{
  "router_z_loss": 0.0001,
  "init": "normal",
  "optimizer": "soap_variant",
  "lr_head": 0.0101,
  "warmup_steps": 200
}
Below are experts of layer 3 (counted from 0) of a mixture-of-experts language model. Rows are named router (the router's row for the expert), gate (a neuron's input weights, with its number), up (a neuron's input weights, with its number) and show model dimensions 256-287. Each number is 128 + 32 x the weight over its row's rms, rounded and kept within 0 to 255.
After each expert's rows: "mostly gets" lists some tokens that are sent to it at least half of the time. This comes from a sample of Wikipedia text that the model never trained on.

# expert 11
router [146  99 160  94 165 169 174 153 152 119 159 177  70 126 115 112 163 116  86 107  95  73  95 153 164 127 103 131 123 101 128 129]
gate0 [ 42 104 155 159 118  97 168 117 217 101 158 118 161 120 144 134 124 117 122  78  75 109 114  95 149 125 146  95 139 167 132 145]
up0 [136  71 161 136 160 131 144 178 141 149 174  80 133 121 193 167 143 106 146 140 130 116 207  78  79 133 175  90  93  82 145 126]
gate1 [133 107 125  54 163 101 188 155 143 106 120 146 147  95 115 172 108 107 190 120 113  85  85 142  99 102  57 153 120  75 104 217]
up1 [140 106 167 141 125 154 145 147 141  93  90 129  95  80 159 126  55 122 163 145 111 140 139 139 111  80 135 144 171  74 174 109]
gate2 [150 122 129 169 111 119 110  97 146 151 160 164 156  87 105  98 164 163  87 161 130 109  95 102  94 164 112 119 135 149 218  92]
up2 [135 105  87 137 126 164 174 165 116 105 123 109 155 138 108 129 151 134 211 126 109 143 124  66 156 106 170 133 197 160 100 143]
mostly gets: " %", " Total", " Votes", " JPL", " ·", " Label"

# expert 14
router [163 149 162  96 157 164 158 133  99 167 165 197 117 109 104 132 111 151  88 103  99 100  97 152 161 173 101 157 147 124  85 128]
gate0 [175 100 128  72 133  76 159 106  96 173  98 133 104 136 129  98 127 113 114 191 101  85  99 122 151 194 105 173  55 125 122  50]
up0 [ 70 128 162 124 133  77 114 161 175 145 156 155 117 153 129 129 144 114  92 122 130 121 119 157 111  98 131 101 145 132 167  91]
gate1 [111  84 155 153 121 177 147 154 115 136 156 160 110  95  60 148 129 179  88 107 113  74  95 177  74 155  93 148 134 127  59 141]
up1 [171  72 109 177 147 136 131 175 146 144 104 148 123 115 126 114  94 130 150 125 100  95 132 155  79 118 143  88 135 123  79 135]
gate2 [ 95 148 141 176 176 117 143 138 110 154  77 124 120 102  73 158 149 170 154 128 133 152 166 118 148 107 131 142 173 109 108 115]
up2 [163 107 130  76 176 174 113 153 178 146 103 138 210 143 201 157  87  73 110 117 153 173 122 161 127  70  46 115 181 144 112 131]
mostly gets: ".g", " wrote", ".com", " London", " ​", " enc"

# expert 10
router [159 150 161  92 163 160 160 136 101 165 167 197 110 114 107 132 109 150  90 104  97 102  93 148 167 167 103 158 148 126  92 127]
gate0 [ 75 153 186 170 118 152 180 187 217  96 103  91 108 130  67 175 157 111 116  65 109 142 142 163  97 154 169 133 185 139 131 115]
up0 [131 127 138 168 172 115 110 100  96 135 131 154 161 133 123 158 117  97 180 125 181 170 112 165 128  95 157 121 167 149 104 186]
gate1 [149 107 118 154  61 122  78  73  52 181 157 155 110  82 181 160  75 159 112 146  89  74 127 128 182 156 132  97 135 109 128 197]
up1 [147 130 120 111 112 113 138 133 140 124 156  96 124 114 160 130 124 100 150 170  88 124 132 136  28 130 115  97 135 126 113 129]
gate2 [186  99  84 173 116 138 153 183  79 134 209 132 136 189 137  90 113 190 106 125 107 130  84  90 180  97 137 101 121 152 113 114]
up2 [164 150 110 128 158 120 151  89 164  86 131 154  64  85 103 217 133 154 148  72 114 170 182 153 109 149  65 170 143 155 125 134]
mostly gets: " future", " located", " re", " stand", ".,", "lementary"

# expert 2
router [139 179 195  93 137 146 164 109 117 127 172 163 142  95  88 185 166 172  87  98 105 100 101 137 146 160  86 155 164 147 105 125]
gate0 [145 182 139 107  99 129  75 139 139 124 135 165 159 133 128 136 120  81 160 103 133 162 194 140 144 130 149 134 108 140 194 174]
up0 [153 141 132 129 102 157 170 120 132 163  66  69 145 107 163 136 122 186  81 149  80 110 122 172 117 180 136 114 160  90 185 136]
gate1 [ 97 124 143 161 135 118 132 172 160 167 102 112 166 117 136 148  85 104 141  88  80  88 137 111 164 203 112 192 151 125 120 165]
up1 [ 98 130 135  37 129 102 132  90 140 152 140 130  96 106 121 130  69 133 123 242 133 139 175 118 176 151 112 190 108  86 127 138]
gate2 [147 152 145 162 128 159 104 153 147  76 154 117 110  91 151 149 161 135 132 107 127 110 130 109  90 101 143 131  89 188 118 120]
up2 [144 117 142 143 141  59 122 112 114  75 158 153 139 172 111 123 101 162 152 154 107 115 156 130  31 135 134 173 170 184 159 162]
mostly gets: " James", " Love", " Ke", " CBS", " Wilson", " Jean"

# expert 4
router [141 146 102 101 142 159 150 140 187 141 156 144  73 105  93 174 148 133 131 123 108 100 112 177 165 144  82 148 130 149  89 124]
gate0 [137 118 135  94 112 101 204 131 149 138  96 107 140 124  75  76 123  63 140 117 119 125 116  66 117 162 106 112 144  73 143 203]
up0 [194 165 161 174 128 178 123 124 158 157  96 146 133 128 110 111 157 109 188  93 160 110 153  79 109  92 150 150 178 112  86 152]
gate1 [120 172 102 145  93 145  76 158 157 106 127 187 119  98 111 182 145 108 152 127 154 196 134 124 115  97 102 151 129 155 103 146]
up1 [ 83  79 154  80 166 106 104 181 137 118 201 118 137  72 153 125 170  92 142 114 121 105 140 141  83 119 154 145 133 109 192 158]
gate2 [130 139 119 157 122 118 131 158 133 103  89 134  79  89 141 106 144 126  98 127 180  90 119 172 160 154 152 146 145 136 161 148]
up2 [139 174  82 107 134 131 106 121 135 104 118 113 152 146 202 125 118 135 146  96 159 134  91 169  93  55 126 121 170 161 111 148]
mostly gets: " n", "z", "N", "on", "er", "ers"

# expert 9
router [171 113 136 151 124 183 188 147 138 179 118 120 132 108 162 115  86 115 137  82  75  61 106 141 220 171  61 109 117 160 106 123]
gate0 [163  85 132 170 142  99  90 101 145 103 136  74 129 149 158  92 110 134 138 125 190 116  97  93 142 170 153 184 138 168 128 130]
up0 [116 145 138 147 130 161 188 182 118 141 130 204 138 151  97 170 144 103 112  76 122 140 125 139 104  74 135 120 133  93  96 119]
gate1 [139 130 109 147  73 144 122 149 169  51 105 131 140 167 174 117 103 149  97 125 154 176  58 114 178 126 107 131 119 160 134 176]
up1 [113 145 144 119 138  83 140 105 118 187  98 132  99 170 167 192 110 128 170 154  91  95 148  88 142 131 117 120 109 157 101 154]
gate2 [148 167 160 100  95 148 128 157 142 192 154 141  85 167 118 177  75 115 136  91 153 104 100  87 142  86 121 210 140 113 109 139]
up2 [104 125 121 150 125 124 113  73 126 149 105  96 132 108 128 107 182 160  87 123 124 152 157  96 128 108 169 119 154 106 139  84]
mostly gets: " ", " $", "$", " £", "–", " res"

# expert 7
router [138 165  87 106 148 143 166  84 113 103 161 196 132 125  80 130 118 147  96  83  97  99 101 146 158 168  84 144 173  77  97 171]
gate0 [119 133 225  96 139 134 119 155 112 192 181 117 190 133  48 161 103 134 118 119 105 103 113 138 120 106 173 103 134 182 145  89]
up0 [ 98 130 109 106 129 104  85  32 153 145 157 135 172 140  88 110 147  99 131  73  90  98 126  94  96 121  95 105 136  67 157 157]
gate1 [119 132 130 113 146 116 170 135 128  46 140 125 153 163 162 138 129 101  98 162 158  88 145 111 115 108  68  75 182 167 126 181]
up1 [128 101  93 130  49 187 142 211 106 120 146 156  86  88 143 109 115  64 164 222 177 144 128 112 183  40 104 110 116 120 158 116]
gate2 [114 142 118 135 127  95 150 116 129 129 141 131 105 176  96 146 109 128  93 108 111 169  99 148 127 151 170 161 167 117 146 149]
up2 [192 105 132  71 183 142  72 122 112  55 185 157 138  49 136 114 106 153  69 184 152  57 119 170 121 141  70 136 132 154 143 100]
mostly gets: " had", " were", " are", " who", " which", " has"

# expert 5
router [136 122 192 103 149 140 149 172  81 171 168 195 101 110 146 128 114 172  89 117  99 101  98 114 151 172 110 150 149 105 106 119]
gate0 [169  80 191 143 208  87 146  53  81 142 103  91 132  96 168 133 122 122 138 169  88  79 123  72 133 148  91  89 156 160 112 148]
up0 [145  77 123 128 155 124 107 159  94 149  99  83 126 116 118 102 123 137 175 167 134 139 117 171 143 159 117 103  73 127 120 123]
gate1 [173 136 133  98 169 129 161  85 148 138 124 106 124 109 148 137 151 203 131 137 109  91  91 156 141 164 156 180 174 120 121 156]
up1 [161 139 121 127 117 165 146 120 153 162 170 119 142 185 111 110 144  67 120  95 123 134 129  97 118  97 151 122 133 101 133 122]
gate2 [ 62 178 120 121 163 141 153 141  55 133 135 138 135 164 128 183 129 133 105  97 168 111 104 135 137  63 128 167 148 159  83  56]
up2 [153  99 118 127 182 109 121 155 130 177 130 141 138  96 163 103 165 151 124  98 136 123 118 191 152 126 115 185 154 102 153 137]
mostly gets: " at", " for", " on", " with", " by", " to"

# expert 3
router [160 152 159  90 162 168 163 137  93 166 163 197 114 112 100 130 107 152  87 101  97 103  95 152 165 174  99 157 150 119  90 124]
gate0 [127 114 126 121 143 113  68  99  68 196 117 119 119  80 141 156 129 152 157 122 123 200  78 172 119  87 165  88 118 147 153 150]
up0 [135 149 186  52 200 114 105 110 125 135  82 166 178 134  79 125  86 114 128 146 126  85 102 122 187 121  95  65 159  69 153 186]
gate1 [135  95 110 122  63 159 142 133 117 139 135 114 117 139 127  84 125 140 148 147  79 141 159 124 159 118 120 128 176  68 130 110]
up1 [154 194 103 150 158 143 148 165 135 120 125  72 107 132 119  64 117 167 144 120 134 148 206 124 205 148 137  75 170 127 143 100]
gate2 [144 136 117 148 130  77  95 130 110 158 151  62  72 119 103  68 117 122 161  81  93 176 173  80 109 169 115 116 112 137  70 169]
up2 [148 205 154 163 202  85  95 207 137 170 160 150 119 149 161  93 111 125 176  81 161 158  86  97  83  97 148 136  92 126 140 114]
mostly gets: " appointed", " operated", " referred", " Force", "stan", " increased"

# expert 6
router [158 151 161  96 171 168 159 132  97 167 164 195 115 112 105 132 112 148  87 101 100 104  91 149 164 167  95 161 145 125  86 126]
gate0 [ 81 168 136 125  83 149 127 102 136 144 158 139 123 176 148 191 151 175 126 111  85 116 147 134 134 176 114 131 181 143 130  79]
up0 [119 123 116  55 126 130 118 103 132 122 142 137 116 192 113 158  83  91 131 109 152 104 163 134 143 149 120 122 117 147 160 128]
gate1 [123  87  87 114  86 159 119 157 162 153  97 117 123 133 161 117 148 181 161 111 131 122  97 142 122  83 143 122 107 169 121 125]
up1 [180  69 133  49 127 103 182  40 155 159 120 163 119 161 127 141 133  85  87 156 142 157 156 154 157 143  78 159 163 139 111 124]
gate2 [134 115 119  75 112 147  94 139 142 130 113 135  97  74 116 155 107 162 136 136 110  90  51  72  61 115 144 139  93  72  93 125]
up2 [101 204  91 118 147 129 139  99 142 178 102 149 167 158 162 148 132 161  79 143 116 105 134 103 120 186 125  74 119 136 215 148]
mostly gets: "″W", " young", " elected", " Muslim", " Indonesia", " Islam"

# expert 12
router [184 109 103 109 150 190 122 103 103 147 163 105 112 160 122 124 144 105 134  99 113 112  74 121 147 150 112 158 144 122 116  84]
gate0 [135 135  84 102 154 101 116 206 101 153 133 119 154 176 179 109 141  63  99 148 146 114 104 134 151 152 139  93  87 159 113  48]
up0 [136 140 129  93 118 117 115 130 157 122 134 125  96 162  84  87 168  46 136 178 146  96 164  93 146 151 188 128  85 174 103 146]
gate1 [ 87 140  85  88  51 197  71 112 132 118  92  96 146 108 114 125 152 148 172  76 132 114  56 160 141 127 166 102 148 160 110  98]
up1 [134 137 112  84  90 150 100 118 160 130 154 103 136 113  75 111 107 160 118  92 113 178 161 179  98  88 112 113 130 183 108  94]
gate2 [182 139 115 142 154 105  91 159 169  97 135  87 106 114 122 157 169  99 131 133 121 102 147  88 159 144 121 165 112 142 182  98]
up2 [127 117  95  97 122 152 121 139 184 102 154 104 123 182 145 145 141 200 114 149 107 102 105 211  95 115 158 123 110 115  59  94]
mostly gets: " |", ";", " /", " —;", ");", " •"

# expert 13
router [165 177 115 134 129 164 118 158 136 145 159 137 149 128  85 110 157 196 146  92  91  93  84  98 160 159  93 199  95 155  73 173]
gate0 [122 112 130  67 141 130 117 123 151 132 121 134 187 112  93 153 138 106  76  93 179 150 123 118 168 128  76 146 142 131 142 143]
up0 [ 94  75 132 139  91 153 128 151 116 133 163 122  72 178  80 175 102 137 118 141  70 119 158  98  98 140 223  43  79 118 107 170]
gate1 [145 160  97 118 111  92 110 139 193 104 152  78  95 209 116 131 129 133 104 150 105 116 163 207 135 190 113 123 114 130 133  87]
up1 [122 142 169  96 144 181 114 161 133 163 113 136  73 132 171 157  73 123 149 109 114 191 143 162 165 165 174 177 134  92 180 186]
gate2 [144 162 124  88 128 120 123 118 125  94 159 169 142  89 154 100 122 153  88 191 113 144 160 114 169 132 136  98  97 137 110 168]
up2 [149  63 160 144 123 106 171 165 120 174 108 163 118  91  95 127 168 136 209 146 151 134 106 106 135 173 122 106 134 120 157  78]
mostly gets: " st", " War", " century", " St", " in", "19"

# expert 0
router [149 108 106  95 156 175 157 120  73 164 138 168 171  71 112 137 164 112 133 101 113 105  95 115 158 144 107 171 130  55 108 101]
gate0 [ 84 115  89 152  86 137 114 139 129 114 140 166 149 124  70 138 120 164  89  70 151 139 131  58 128  89 136 131 156 109 167 136]
up0 [138 114 156 129  97 121 147 155  66 162 133 164 138 141 154  87 127  90 181 121 144 119 135 124 136  89 164 123 110 129 145 111]
gate1 [128 114  90 100 139  92 149 146 135 127 100  90  91 106 184  94  81 112  99 147 121 135  97 170  58 100 158 141 120  95 142 139]
up1 [196 174 139 119 153  73 143  98 152  89 189 142 132  52 154 110 116 119  82 113 119 109  59 181 129 147 151 162 124 138 144 161]
gate2 [133 175 137 141 149 139 190  92 128 133 145 121 107  97 110 194 140 146 128 123  89 144 101 124 113 150 133 179 139  91 180 139]
up2 [159 106 131 134 118  78 131 122 120  75 100 110 139  88 158  80 173 161 146 159 185  57  84 170 168 106 169 112  88 123 143 134]
mostly gets: "idae", " Clade", " Cor", "Scientific", "atus", " Synonyms"